{
  "d_shared_expert": 256,
  "router_score": "softmax",
  "balance_loss": 0.00301
}
Below are experts of layer 14 (counted from 0) of a mixture-of-experts language model. Rows are named router (the router's row for the expert), up (a neuron's input weights, with its number), down (a neuron's output weights, with its number) and show model dimensions 0-191. Each number is 128 + 24 x the weight over its row's rms, rounded and kept within 0 to 255. Numbers have three digits each.
Before each expert's rows: a language model's description of what the expert responds to; "comes before" lists some tokens at least twice as common just after its tokens as in all text. This comes from a sample of Wikipedia text that the model never trained on. Tokens count by the router's weight.

# expert 20
It responds to: Commas inside large numbers in election and statistics tables, such as 9,587,992, plus line breaks before headings and closing quotes.
comes before: " |", "==", "The", "N", "===", "In"
router:120161155097155154116129094118116098097148149150106148162138093093113099102094125128140153115140098096161162155104152133090107104124111104123089145154100160156145112106091146101116099122099122102100098124126133105110122141151102097161160135152081152130105093117094098131105150157095106138123150093148158126162141106106153097115139159109102158101156159158158152152160120159152108103133104126118108131128157091123094094140157152126155118143167155118101131121161098158101166141104130133153125135145163128115095146157118098164130113154146094100103116164084096119158162124100132138
up0:123146146135126176107157121129138144110160098108118122144117091091154113128115111081117140102126116130151125164162094195117107142090099153078104115140141139131110117093118110098116122099167112107091149146154142142070135113156164099157124142146135141096139145117111082124151144168119139074129161109119110125096117110175159129109131151143138179136125139173123151135137148141140121086113108111129138114152141138108141181133112119088127160128129125095132102174154132121143147136070119128162111112167111122135098185154153118124137132140089103125138117133105113125063153117155149146
down0:147097171141136137103117161144147170123155136159094115168147138155135134079149108136138152157091108149157167133141105148087105148172129152112168087111115127130126169143089136125105135087136113119151114135123124141144125153134142073078124122140103087142151112140108105111176084154148105101112124075165141130082126175149161118141147102138135134113122154110149123183159123109132127135123101128098155169125087144099123184097171097126123134128091165129130140115122099142091135088108141122125160104130127137141134099200156136130129138135114119133124137139110143156113130146117106112
up1:124122119109168106144135134097117136130127119099136135143084103123183110126128167131114145132175152153173136160132135158113080095122113115165139090138089151113139108121128125104111106172150136117111085118128106137109112141136109066121116177108113166117114116153129120126162143093112153154118159111120123102131146116089160115093126138128117139122111145157139149123161118137141160105114142097097166163118116073098114105130133144075069157119171132140149152147140130123117143153103082153091108079160096112112124113153113125138112132147119111134153141140057125140097169154135178132
down1:121123123111136125147094146080125174135190143127148104115113123121148101114136110149126139107131121147109096112122129136144154146129111120155127118115114122107171120127150109106082147122170111142097149164155141084124122095160084145092128148153110129131105157141146135092159120107159100151136138141156082131135114154076135186146132140103134117150139146140112119171099096164105145091080092107101111144186151185144159152116118114115136122094078122138105151159130122127125108137167137096147147149130160137140167130164103118098120151120125146139136177096081146133142101149080111105
up2:155128153107158129087129136130092106118141108083131118105161106113096147112144134148150123115180148144111095141129191151122087096120145133129152083111129153156115084070131131150095089129078143134145140101139110090129122115160112122109123110161088167186168079112093142094151130118124121128117104101121139109122098128136116103101128123112146115156141128143135155144098146195156108116098141093105127154114136117080132171132147165093104110120115141114106177166111130132140153109125123104182105119126174103113129131128104135116072138104123145121118102145116109112148117142111115113
down2:137100098104113149115085100115154107157138110119151158178118165167152137127118171133093132119120143147117097142093139164160148152129127125097117099081142101108156167138100138143117151087121138111130120092155174132142143156115137105152144109121109150097093088095103170083141100167138134194107123133134116127145150123109174149136146129124130149146123153177130145141113149132135151145123119133143155114149087151096131136112090125123147119123127167107130079172168165138114116115143150131118121119103089133137117107173112134125167090139152101130108146148166148140169103143062143127
up3:113126135138136144160123067099161093118142133142122125103107134105108096079126120111149157125178144120125165145096159091104133146090113112116146147118135140171112143158111138100139143160142096124122125122145115122113139129167157144185155120145139129107173083085105117109146127117095097090143149141104118107178132135128147151151105135086114081128103112141142140108094134075124071131145154164144113110135139128142136155182092118123148148116163133154097130099133130114117158132179159095126093118111138120156092179149102131111150075132141121116133162174146113114137117138138164116
down3:119106139135170126156129111116157128100159158123131077112139123083121119121097103105126079149127138112158147113140144177104121093109105124134129124187151104153105146137113161080115115126139130171136157108072149091142173151158117148141124145076140155137125119143106078178159153146148087099142161109118126112113083129123122101151111173090145104093081122157122145126092095125118112095127117057145125104113138112107156122131118168150134171157128136138119130150136125120132167120117155105107144095147162140132145136129117126154123105130156140162114112161129132142172092117126151110
up4:127150124101137162113135114144159115114160093161105123126134120107133113074086108132109133075137120107135161143100143140094146090135204107123166150112140129132119097077121195123123104147127133072140152131100126146117117155128125099153135157115121182114123143120090107134085111089123124156171187126134118077144145138114127113117104133120068121134096151140148120140120125144174120132172118127108114107140126107116132127153149146150164134161129157119135127143134120128111152182133121108163117143163161114180054094134141128153090137162119104120131117126140122116130108132147140122
down4:136133152096088154182149163177127104143084115128140187135118125109139156119134114105111107176135107083153111100121120151143122118150152136114134138141126168164109082125142113148126089106113138141094142135111120158092130121118149128139115118097135124134140109121133071115101117095136131129118126125153131112162127157097146102177164128130152145131168136077092123145102157191145135140110142158154121162165129120139165122099092125108149143102105123121146142113151113152131149096133078112126132131120093104059134126150122176134117125123140159161089108108131100111146099117110062103
up5:125150171125133094095136121099127123109175172114132123166121114120127131150134165133151170157152127113149121112107105085131144139152119125133133117143154132105136092135100144118143114146095143114139114127117096100118144145138156141145118196112140153125105150145150148138114189096100156184114156120150136122154126106108157125133162146139154136101056143130178138083162165155134140150154131142104169130162135152101111104156140132135139129102164180119091140109142117143138165084100138056152112108146171144141139146161134105119094140128097148095123096114152150099136108158112121135
down5:088107142100135116112141109102093124135133116114108135144164132124126153097146130099152131099155132126120116132151050152138124078125109149124099131164078114116175081139168097127157148154112182073154108132145131081140145112143121121084112109185139109135122083111140146163132150108160148131142137164103078135094124140091107169135075114127093088115142122068132162102133132137142137140168138123132149120114133128125134119111145123183148100106172119136132161106125132119128155130107128087138145103137119116113148149095116136108118166133127110140102124137136112138104178090111141118
up6:104120141113140141086111130152125113150108138148135117145131115114099140077112158174144145132135140137172133114137167138127086141129135098116133098127070150121118130145101126130122120147138131112135129115118183168125136139172163107103133153136125132111134150130139132110134097189145163116143082129113134106113124140143115132129143146169144152117099136138130100108168183122087112078119142111111154105125141129127110145139124156173105142102174100124092147119163153156120110205121108119167121120170143105131111183150123123143125071146106111110070166131093116187132126100086138111
down6:104132174172130135130085159123125103147151134137100117114094132133138109111098113177149124123147152133126127156141135138121103100115129095132110153145164125127117136118105121161121144143119106157141085144105123113114136129091146120142132109128160149104114116122083104144155123182067163070114143104153099097103079063148102101113160126126092145135139175132181158089089110109143128117125105134146174162115146061134111150154132153120148109124131173136145122148117119159136127116172147131107096098158123162148086135112135168169135140120119096134126119150138126129122134123136186115
up7:126159121116164120108146134120160141122138139136170129157127125106110107150124113112144124141104141138109128150122127119117126105146119126098144122160147150104136069076109156130149142104128106116102159062155100143092138139089081115113151175143131073139163132101147108145129129097080077123094157117165127138106175151105154121110104137140125114135128167153126130146165138176114106128127124106111141130081155119115098129125147111151091125137160136080146138103113143147146140122075091124125086194136119095105151138097099129148116129168170090124145130126122123154160173092139151108
down7:131104121080127153075142129128102111115143126093111102152115145151142100106088141157154135150129126098136136129072112072116114121133121120115151184127151135159116164124159121136177161097152120147147108160133132144107124146114165151160091148103111117175112114156131112112137131110118154142097166129129164133119096099127107135117118146077147138154150151120136124140157157106088121089133141158117124114146139128125165180137111142112117096126132162149096156070120147069117111133107111088142128119074152171102126172145113128123148158138112149140107102140091173163145143166133117152
up8:110157095142131127080107118124108106124105157194134121128109123094125131144140131102136125126118103128101133133136162091102172142158126137118127136143154142102123143128119139128095153157110169131103114102137140101109219132147133132148140138186114150127126135102129109120078102151118129135131115120152157163171159119112150124132098103141141136102140154117112112115106111135119058161096118137077157182118134110130118109114117134119116094116114131058085123152072108088139131151148152101077131138117139097090126098097148111157140147119142140107121129094137142120136166085088124112
down8:167179136115104109146140115077127144156084170130147136160114150138094142100147135160139163142146168142157157129145122114128099088122138082111117154080116124128126112149173118095144132101139084166090134101161117154107147134158099137126122123087105128109129134139093108122128140147125104149160102124138156141119121127162120097135121095141099122116147179112155175137071109136150086147076120109112169122089093134115138139127125112179141137118157143160105108109095132130133120145103140089156126178120125157149149139140117130134136146107070177114108145111144118115096100091128129099
up9:156122162134139088078112142099103112114209137114146086166116116129156168112104159145147140132147119114142145138134160107102131081120124109133129094120085128161128118165109141105089111105088140149125135142145130098129125137153107097152122134142117167131092113131123113120099161116109102173106076119145139149121130153120126132153142149106147179136095125112153138098143154093166091123131095081128155093108125133103135135110116147104124138173090117058112155130164109166140110147091154104099140126131100121153080102119101129153153112159116129126092130154099129136114148121109103097
down9:197160139158125117157117139121173164138105145123101140135111160126104125107086125120124132133135144116146142163127119071075109145117109145144092136136155126113086095106121128126148076158162120151105095131082161124159149140127123141144137112134124139124167065130129159147121095148134155120137157111135092125104135179147153134137088099145108149143174112120184143114123127159121113132119122135126165126117069081125113138146141130131100097127148113097111165113129136129159096130143086101145124133077099117157133086082103120166119122143098107150135105072150086127133136125119131123
up10:167143118088134137096079128135122119109119121110144141145104139121088145104130148092144111120121140113133121117083120149097112101119181125105093159144102120117155114121125131127103116153119113150134100138167146113165139148158084122166147110107116096134180159150079115111128139143114101137177131106135133159118104141102153170082145130160103126099131146146140141172171130120165064162149105130136110135135128110140097110151157120120126158174086112158138109105146117120113130114174124154094128191162135145109126122106109131133156158117196092130134143141108149112123146094089109161
down10:102105105134137123131139137141143125126143131130125103177081151154121146122088148126151194135127103117079104133184131123120114175124115109128135096158091109100147130084160134168125105139103139103154158165150087138150108120086151116134098187107136105097138170154146135090108137146127141157098093154111151150093149120142081152113106126131157135093168100116163102143102094103108110170158138177143140136079145175134152106119122164123123107147143138139150100145168136135122119100147149129174132116112125115122125097126151122129125089130078124141117127106133120139120145091127168129
up11:142161146119097130123115130107102112119140115131144126147139102112125121170140117135145142096125128128129130143144152060112094117161152112122093090107136140150121093157109085123074116147083122140114118112111144145106131157178074143110142115169086104132108122110144123128110129105166117083142136134151143126135128148163138090169098178067119178102148173116139161118128123158139131062113083131129136109130157102159122140124132141156113133149120115107109133148143127114121129143126104094086128097116115060127090157103123130182141133124101152112132191140138140134120139078134133128
down11:097115156129153126128127095153106131061103089171146114134132179103126125120150142159159151098160126151121138137121105135153100161155137112123142116107127112103114168148168117094107152146147116104124113096140099158130151114198139118103131141129093177153115143104148058138165113095128132127139113115148154126127128195150109157120130151126145166132117131153165109101126149105134140140119161148126079148083126124133123169145093102138111142131188126137128110118151099078116145144116146118116156144118135131123088107148105149169104141176159101146135136148114119095151139160109147146
up12:174133134147105155102107120108143133144153142103158173154144101121082132111110123141104143130190180112142140151151125108150178123139164082127162118128132147080121102097146127092134127087105127131113123086137138145146109123123084135122145160138131140094143108136156101133114106155134075161102105122162145145121093173124113116139097113139093132079131140152149179126114113137156126131131123104153126177146153122126138117128140135096095137115152119133134121177170108129099159078149094130115138113174161098135169097143122108153120096135067112118125165160116136146157104131141142102
down12:145128105150121108135143104096107137159156087103120118118134154153169100082110129103127138113124132144112119136154144093117155123122108093107073116126135175130106132159129098146147169138168113135142069145108107118124136134085136105104122142106099090124092103130136145082133102090120143121124136085140079159121157146140119102129100143102146141080159141094136136145155133092068087111171148128115149130159132133164112159125166137125128134182096126164138135168113140160116106152112157097125120169154146139124120202132120148107117117112103161115110159102153160130139127143128122092
up13:118109111084160145111144103119110133113124144106135127142137090119149142117110123113130145145162131121147136088141080156117196150089107130145167111131109115124134119120134113104104111139167140125131129160121123132115090130168175087147136126126161098106148125103127106124142105129130130095077100144140166126148087193109129165116166104177126127118142119149131113162175142132181141168179126118106118160149125119112099157115162138088148143154134132111130167077109116161080165113144121133135130152138125132125120122108110104150095109121129094178102122088099126165148147117115180160
down13:135136100144135112157124155141096143166101126101148101120129099103129126098125134136111166103163105120133181103097134094097089124146148131095081118120145133129121150141160131121131140100116154160160158167122126129131159076105172101149174127091104156134140124158135143087099127175120132144115082134107115108120098125116152144137146078123142158113104098132132145126099139161132123122132125182139139105099120095153164152074156135099139143154116125147115112107153121130146135130157139162121076115090115103139164134121152155116179116113165129077116103084148110144117118134190088121
up14:124124141114121145094134167133113093087146143172126118118107094112087133119116151117124154138146177105166141147091214191126149128142121098149153108154141126125135140114127147154130112162156135125136109084155181133138153145107129112159104144120116099174152123138106156154113100160088090112157116109158170134150122136120125073135063152167132141105154127178142145133147104162165079113164177135152114149126146126130120121144131125153141134127147133130114150162130109150127142107134130124109166145134153130146131100165149128164163141113164139102116145161154110140124095113135146133
down14:123123115146127177120119118176168137160128113113118123095113146154116152137139134153137131161120139097127138159160116149123124140167099132092115142127121129097090155110179146159070120152176153115170127139109091128148139134117100152103099131131156127150072149127073131130165116154111148085144091064150123146147125102161099119139093154125131129112138101095137090110155132090143134122101132110097124150137128118142170130127118126130142146146095136150128121148146130139162103134103115158080104110131131129122130138148154135133077114154118113062113106179096158166142102138190134111
up15:130161137089131102086168118097136108118167078096090136145143128128088140064128130116123138149112167128116132157099149158133175122104146111109135132133140110115124162135130133138093128088143143128156181142094143105126131137146080115138136146115138166140102157103121135134107117158170120119123140094139131123133137159116128121167150156084084140075112123127156157175154087118135155128152137114128162116195109160174132144144157143127132123124101142144108107161109094100112140120106069119166125111137134102124072145117124112107142121129142118100117096175171126170154114127117120144
down15:125134135151171109138146119095102088134113184131130128083084139133136137141145124120118173148102109164119061119058135126135153114139125160115132104135124157147137161098106121150104172122096138091110121148173141155148124141077122111104116135118159159121121123163113116114129119109128154141132106111092113145102127103135155111126152136100111119178114128107080168096159117157154100136135121158103118078105151099159141168100107165083131144134080153098122099158105102155162129111139106123148144112109134077176158152156136149127135120106131166100122136101137154135122128150131148136
up16:116129089123154113116107126105123129111150110085133113152124106120144073086131127094124140148144197133141146157160120129116131093127120104146117191136149137140103134124117124117114137152166071162132093110150094069091153125176114135124141175096103135137091141158152145162104078141122114137129117123143132113138096150123139067126083122124112170137104153106140139095126089142171140162132119148137138123142150103112075119109143172105174141143130175159102119168109125142138150123120113124106094119151080120104152103152115132102141102134124129109111179147133119128122157136145126148
down16:125122154086138104133116131132127132131160084170134123125119102127160161150120127153130121067113154195124142116127148164115133096101134159125151115122101143138139118113097153165145148119162158121148196149092109170164101136138135113111154154198083133147188150136139137131111117131130113125113109109097075138156137138109140128097126145128131093145139113091120086095127109126115107105137129161114081126160153148145157149123100135117150157126101165106170099122117105076114143124129092134100129138115143138125131078109101100114064118124135140144139119107116130105099089143117098144
up17:157148114130125135092158140124115147146116168103110149152125137145107090115140131119128109120162124113150131131069172089123165082114129137115143187125162151116075118125129142132161096142130121123096128133110168124137131136127136124090141169163146107139108151130138119113160127139127141147117162129177159102123114116093151083154136162123088122138115101155149152115147103153104102148164109119133137192124091120140115128133128114109122093125122144097107080140091165117109159090154122161134158122173141100125160100152159112138191194115150091124143097142136153173136126099131133106
down17:104115136123112117148125152184131127093101119117131121117129105144154105093132110148120102070132124167142096102139119122141144160115119180148128161122104115146109125121123108127146116157150125145071155133162143091138119128112129170131180109129089158141100105089099120103147119108114129117139100107164153160129143152152124132112130131147133122120164102141162109103204136109122135152157124104158139131123128112135122124164108137116133159130137119187139146140110092108107138089143157109143125106126101134077136107099166123072117155097158077134160103120127085175105139115120150054
up18:133136132131114129084139113080096120135130130146141128116137118129133161124134120097170164131119191111124130133127076157104121134145153112121074099122155125152107104119104171126146133105103126121148112126169165142136149114112141094134172140098097078141133124131103105115132123147122116141135153128112137125099110148146094111152180126089168153097123123141122124125212208128162150114126116134138103178141150141100112130178122153120132099136127123158106130148087138153174149131101164128070131149179133125142163098133139120109101169137172120112124117135112123125096140124123102101
down18:154143153154128129133128151111089149151174121186164107096102144123067076120115099189113123078163136125113127150178153161090133117150149141116143114132140106109186149090128117118123097106123113113086145114132124116109142115113126149108150149126136098114184150110098160178139108123126133114128145123132150110136173147141108167143106110141110111089098116094124101148103123165122074136154134123156149107100109153124100146131102124126142094138119173163090107131103134111096141140151115098082140121134115100125118107127131164118118068129146138111144147153132147101153160138113150124
up19:145114148109155158114127120099116143113077108136123152145123131135117107122108144080108145133123109106099118129125085125134087131157160125087108123140168130121123110141126127138114126129100111089121122130115130162120110128148076071105129070121168103118157088129126123184087182127114118151173094113127134104110131134160139148108146135136125140094122133123135148143144156160129081126120152132133173143130196117067145133131133124149131154177098105102106135135132111143148131122169102088090134082110138135137127123125179131131087105142088114138153113126153106166123127094083184155
down19:106141144154154118124147108070119137079090133145140146141097127119089131092144145110122129145153129128101109123105101146070101125120145083166123154132130112129137162112130173142109106098194119147125107144108137117144167132103110142102102143158155142097144116105134099127092133161143113108084145093130111178114116106148107142211129090122133116168140137126156066111098097126117110108151120139127131109136127155112116138149138125163132138090104098116094157159167145116147157080095102116117129155118132118135113117107102119135101144120162153149146076113098119121139152118148078140
up20:133146139126147154135100131125113118145143120127160141158142135080097121107109077134121141092142118090162061097115151175137125106154112121102119087115127155137132152102102111129076142147087112118106099131162162096114132124103098139105137065108120156143155129150168130168096116164124122120103090117126144158158090108114091099122151133139098162095162164119157123147100097151136137093070091111128155134128176104106120139147138137143095119148119139160114108146122087125096119128125129096119117180143089095106136125109112109130168107151129127078091123141103131147107125115110142127
down20:116145105135110131123129118108119112109084131117100127109158132150162122100100157160116079144142111143107114126118178113159157142141161162110143142090135139149154157120181113123136100081150116116154131130155110183160133150177136126110126138138136113112108146145136086120107107159114145107144164121115131121124081107102111097152141132122190124130163150160137131096175075140164145124097105118117131115152085152099099120172137154099175114121134159136095153087109115134140188175173122106123123155168107107150100145123156159109152131096135134110136138128106151116152097124143120153
up21:142146108115111126159078127105110137152121138146141134131173134094102162132142193149166120094125114176136138170124115140132077105124148089123115151136104131130169157112079148109073121111132144156096091095142205144126145131118109130114141099121139099154114152149118108138102145114109150129144098111124108090137134089139120132103162151109133123113106176117143118169153118134095111111054119105145126141150160120128112148176118155160112153138089130138124138158151145100098136123132086171117134147131115108134113163117109108159178106139130109129161115146080133128170135129121139116
down21:127110117135138121104131115100126171077084072119138134154103131101186120114082114088125108126123103129096147107135149153104123107114149120152136092136110108096128127147082134094119196083179110119129113116133107170135079084104108135193164148090155121150117130114168163115106164156129145134111155126136164131100144117116144113083140129102160097106115151127132151106173157094135122119133150135150119124119130128116093100163142103101164125127093139123121128116139124169126156115126135126164117137144099122127114155170112126114094124168109102109140126089183158118123124113114132123
up22:135134138077149125124103070081106114105135145152116127137171122147105153164121148131132156132168121100129157132108103148085123087106109124121191111113169151150098164134130138111082134163093064126125105160129145151143122145121128126135175112159089139127088079152128131143109103170095078157092124140108134120121146073139121127119121155125141138107166173120134139111121143157176090121155121108095122112093141136137101136137144162125141120146106130134090123135140105110105171140139137080113094122141134097156149150142123113132102155137139141081104100108151130160117156120148121100
down22:106167138114119117157097148160129154133149135141151101113162126131136096102107127159115096179124108161149157098110129137184131167095157142115092149103143111111097155088123161132086123139137098091082131132120091125159178121116113146147128132093089146156140163099096135138157113131106105124116186132103100121108133109131134125175092118114161140121106173150090118110124119142120123108131136161183160154206130110123133098142161115124108143121096128090172127144118123135112109135129111117112171117109146135135113156136116098146165074149152100115138137097129133125142116121090142154
up23:082114177101106105117131131074126136116161130108124122145129106106090114121133144128155143138116145132159137100137093115108158140127099096135141153137147145149113140136121175123128127161064155111099097129069160124144075153131082099153101168171113157113098117102124142156128144151115098147108150120114133086147155150145165166183134063130121144089161129093133152127149190154145123126099129104155125133163130077167111154150153121128155141118113158154096122161150125142105141099131127095122121125130117141165143118104124129132145126131123129084132161099133124132157089146126155119
down23:153121115160129155112129125143104122144136123125161112084099128070158112121137114091118140179136133123152126113141124145046160120100129107116119134160091153093114148157116148130153141131132115090119118145137137088135153066155166133101154124161140147123101089121116124124154140128099139114128136118160136154120144117162090144163103169101153081120125106146112137108101086120096101099142120163153132124127137148117138158148131097139162122145142098107131092100122136129157095162094141131139127124138182151120138158146162108153109131097145099127123113120152159084138140032107106131
up24:137145115129093122130119091127105128128093145119094130142117128138134116119139150114119163083155090100172116134114087088136093104150134120139081144120118143105110144120123148112074110129140124151113111141156172115110159149111111110149153121167137119122084130131168111154116108138133093128055129108156137109093148101172132141112120128144142140103118143156114151124101139089167082122159115116106166099127130142181130118112126134082131100150113152186097154158116108198084094076138109125138131140133165144148118161103126125127188129106142128074116144143132136122102114098136134117
down24:130144128132147108155135121155144133141116159151104079090157117123113157097131133154110150125139113151131109106142120130123072164115122153099090124096062147163116122151092075110142134155125110150145163143131152135163173079143145122123098134140116111123115133077163163126163112113148152176127104112149116092146110149182113123157146163137175132119143148116142170127106141141143144105117150120114135135156103114130140156132131107119135122116153100104128120121092169073116123144125178106092141144098122082158144132112113092170148150149097143117161091131118108107145122147085181114
up25:118164172138123150132146120147115113107180081109113121119133112128103109122139089089103124138183116101126120114161163137137144114115119111137082182115160162140095076129101143127102107118112116105102160112134163115162104155131157103120099130128132120138120139121123126106119116119141102098148154101132127153144133165118146105150151160102089170113195129130127138139177124127113121158097079189091097103124154109116138150124113121078129144122138096161122144146162100153113141146149148106060122154153119176138124123107143141151126148133100133132135141115111086109123145163143122184
down25:116113147098136196157104112092098128122117175162145137113175179146116122141154122125130117106168166112092127108117113159072144108163109150123127100148121140115133127116113099162132130123111109110155116143187128112137126102168144127158096099116140129154127115161155153164102102078121110100093163149118118176129122161107091143115172114140092133118126142130165137130147137133108134121092106115127135115107124161112144160125103163170130145108106122117128090130111116140174162113121138152114146136133139153137141121092153113095176118080096135187123127110174108127079140144105147114
up26:097098153134150156127086056154148098130167114107147169168105119113170133137130140123146164122172112124163135149105144150131107138165097155112122182118153145135113122121131103137140114151116140113135099081136120135139156091156117121144151139150180098151155084138112111130078093155146154124132145100150153133146113096158119106125156141106126095118129123140137157099147123157131114124155128119122148129097144145129119138144125127139156139165170130130120119101147087110099180076083100105179133084108143148094127134173152123142162098134108105164135146137166123148133116141073134141
down26:080153134146121147124125109130152144108109103145127162085122124099140086191107154108135155126154145138123087088144172135163111132087131134106133133156123135105119135137118095140121133137087099116106115133130130126107101087118149129108067128119147167166097129119115130167105131132069121157129107143112141138115187098076105093108140118129129167139107136125145134147089084168119089111107102133116094143143138137097083111125088130144095155125135136145164155072144142141150120164180123143142163130159101132125131124130134106166132118098157156106121192095109137131113142111135117139
up27:155135149156111124153136049132122108111124103109099160137133065148108117099124120134144138116105128101125118133135081134125113159101162100144109117133156137154088146174145156096137097126107105124124115104134146134128142144151152138122146132138087131107067128171119113154096135095101117132167157091138157060154098143163118096136107151141088171146157134096154154133144131152110145159114107107108122149133109139089118121114131132097146140123101117127157062112163117143099105141126138138143184126147141110157135085132150093092133153119168121113084149145101138145138139107103141156
down27:140142112101141126094134129100151118147116124127138103142132123106109134138153126141112116118152136151109145151075119119078143096084125131126104145127139132115137134144148128164120142166120153123132144173150113149122093091147160127117156157148125180130160119058164155140148129122090105107086172128118137125115108114107157114087115135164140127132137113076139137101115133148116074113113105083096117107103103070103109153149138153140117121115148083105183145084137139086110141174134124118098177105161122079127095124104110130089135133127113144144138086180136097091132132119125090108
up28:119104124166157153124125150126143115102149140149088145141149082118124114111123162153102144140118143080108119122105170137112133135112129154099122137124112160149154135112145105116153127097108104114132115126124091140133155106152122111159117156136125150165140125159143142106116081147134115129119147101136152125090190084105170164116109119089104093137102123154146129168131125110131130094100146185073143084122143091154167149107152144103066114122142135076139095108144145140134139154149128095124071131147155138131139106064112115090191117132120123127113123120168133097092127156140141123
down28:130115148163106139128156102135125103110153191132167145153060119158136144125119198172154177113133117107160150123117163099116158131104116133096102117119122134127076122131093145111153137140115146151137099138133134102112161123146100084096165089125100095138117098141127157153137092152143115109118141139145148165135117118124123120148146142145151153120132138134180140138109119119150120162153151177108122104101167119090171155138090142149117112100138160109119133140161096108089119121101132129158100143126120066159100133134091096118166131148147118163148123186132120129101114118140111143
up29:093119146161121139107107102156140121081143106138110109137097101138097151132112152125120155082142197110105113088106123126093125099107147090133132097128148135151101145099120098128137124125109118125074144088129174081140101116128125125086175082135138143138137142084098094103120151125111106150151155115133141157134125092162112135111086115144141104140135147145121149134113154129137118124114171124141098168134159095118088134129121171091149113125148174082112160155146108165083162124108098167090123129115136124154109167141087145141086105156124131127113135151117095139175119130144147140
down29:128154139138142154153125090131140093136109158159103115127120161148090135076111148119105126102121134134115088099112120093121145080138118074146144129139086161115149103162132151112134139141103172132091105074145134127105119167139115103147146087093118126148134087138156125147109116152107129127136146103137166139164128131156145131156129175131145120131138126148141129134120146138135119071096168096162116084167129150061103126074134123130088121105082138124102084122132137123124140178141130077140102089098142130107125105113088111156167103128158113121111120141150142130153101091137099116
up30:100116160104119184105141116145147123131125129146121136136124141100180112110103154137118096108128113146187142130137088160124116151113168145106127091141170116132124141099144077130132115094113096137103149125110108147102158140126115139153158103183130113194166114118117101123118151106102142111137120098133130117137169084190105133110167110102095106128171125112119129150130150128111132110128095095137155114127136133103130086148122126100168148081135105119115156113130115090139129091171108112152127105107148176118150130149126097127063159131146117080129114182119114121135131173126147138
down30:156113106120088108121161186089146116133127116122185143142075098151147135135115090116138092132171113115165140111131124106151122112139086130115096130117131141058139133117097112126144166135133141113118111132113133127120083155112147156123111113146174128122118130145133117160133122173187096093169131188107090152129126161137082136066090118139146100091144112137134106105094103191135176141139109111124122107174116117137098128133098122142182135124123130101132107110141123159113159116130138156108157136119107134116136120086115113140138136144154143155143125105155135145095143113149145161
up31:145127140137189155163122124154143110082132147108153157163135121143138143114139111105116126131146130109129160107143126118114154095078168114123103113133128133116118114083078127113080100118149139119123097110091075087134106141127081142138151132147105170150082127140102133107130164133088092196143134121130131110111111119073172079108109127112128155103123156153161135132172169161144135086166114161135132129134126085123099133162132132125162181167137142137118138125131107129108147087142079120120118143144142105122090134108136111143126159097131129123100133147131152101149115171109125147
down31:114142071135130161135114142135107141164155136154151129123095113159118116058128082130092113112142158094140179139141107124136140130113169119129093145136151119156141112095166150122135121072124110132110138112092102148132148140120114103129168137132123122102131142127165119145109160102157112090095103111091131109084112111124114101149147172127112138110167119114159083117135106159183076121138094167110134124087111114130111124154158145154069135097118088111128134125115162096137124136139094106126137079144095148126142110136161134126143106159125121136099170155115152114164168161107111138
up32:152142172106128101116132162174101138119151183131083139106101124086142143110111177143098143108125114147147121117074137123112147140107119156131156094114126113160127182143117149127116120147124180086107069138106128132143177148163108129153137130154176127163132119102112125164090144132095121135133159120108140128164194087083137117118140108074119111111162134112158159125139107121104111167117107117104111108130118118111133117112154126142159117095121143125099125102125076154116112141133162122137164135144163139155120154105166110139092171094151153133146092120112123150138142154128138127
down32:156141147080107118132095125107171119139131120145125081115110076103123117153138155132155140162113143183113127141145120147117141151080180167101121138167125127094153152150162120172132130156075075132121158110174135103056109157141113119133111121121132124143133126145102138124135147116103150090130142153083134106104149159124128158093123147094151126114170140107102166136144092078151136091131136119175132100158159138124138099113102143145125143126110156113128136122120122146097107117096136136107160114141169134128122144152159152146118113187134108107147089140154142108148148170104124111
up33:136145124120184104076130096133153118140145102136124141151146103115113135113137120102169163098146099144136145163114105166114141137072084135150119104111138143138108112144151164111150118177131173128131111154152164109143166110127167124091126152130105103131141103163158153141088144131156164123127175121127133151120132095157133138139069161132084147079138123059148147079129107126155131126163136134127104171110104142116092112117167107118131110125114113099106099112129139139111161152129142075135088161125166141166129177126130117114132155115147125161114119108147138101159123144102101124
down33:141139074140155141137156143142120128128099107119118129115134103093107158159111145116096105138172133121137119082146099100092126110130119104145096107102165164098168129137142140147118158129126142163155140115151174152155144119127128089139104135139120064111100109087131150146129151140097082120115125176126161099144105133142117111097140142149127133149163115158089128181089165146162146101146112138105116144135137110095127093114124168183106157140124142127097119160116141123169098104127167144069121079147127128102165167128137118084120103108160090137102125112160163125119106131126140122
up34:162140136076111128102086116099114128103107146121151139145165151124101123120141126156113151144094166136166131164117147123114125123125164145126110142102173112105158122121125166092104130153140145160123115146128111166101088075159136093119134143156129133155142149164196119101127125147110134146068111101104150103124131102095129092087162141105096117115141111111156135121150111132192094126135091093121126110086112115134134119137137152134157112147125121151137130152195118146106132088099134148128128165159159111103109143132124116147164136139131118119137068113145089095132149128070127102
down34:125134153119148105159128154162170140105174139129098083163154132150150111124133148117142132135147139127145126094100123123132115148071075104182083089072082130147110164174083120117115125119132100159106079136097130129134113095115144121140131187116136110112094133099107139134137105146145130131124061143146147109098201094119130145123109140130105148124103180101144160147122132116137101117130137149091122136131105111110104113139081090088174132094179152123136129100146124143126146088127104129113116149091131141134115120125121125135145132141129073114115127134142129121100110134115101122
up35:162131121108133095132107115089140107125087123113133117147132090075126128127121175131153131124137137129141102140166093138129066121117103117133154091138092122133064161085129157103113103128131117147121104103077150139120106119114142114101121129133075131103133168129134122111103159176141125144122135110116124152124081111125152088139062132145129151140139125106117157175092121125138132188145118160145166109144127081134106135155143098121129139149129103148121152143144078153129126109142130135168113159123150136105107129134086123144104094145095076128096174184107130148117166117118129097
down35:120120151125122112182130120088124117150162123130069125112102153088096119139121128120120174138142155126068141138107084175132104104159165103125155133118175139120162139117128095102140162105171138136129116150144116111085109151122112152138154147134167135143151181139107124140090123196163122126120125148107122122092099109152158110123135140103135149138165110141099125150154136139119114144128208127134152090157132160117121123125122115150172135125138085108104181109160134098110139133162139108108152111121086176152154171155093140117135114124124112124137144130153139126172140148144125120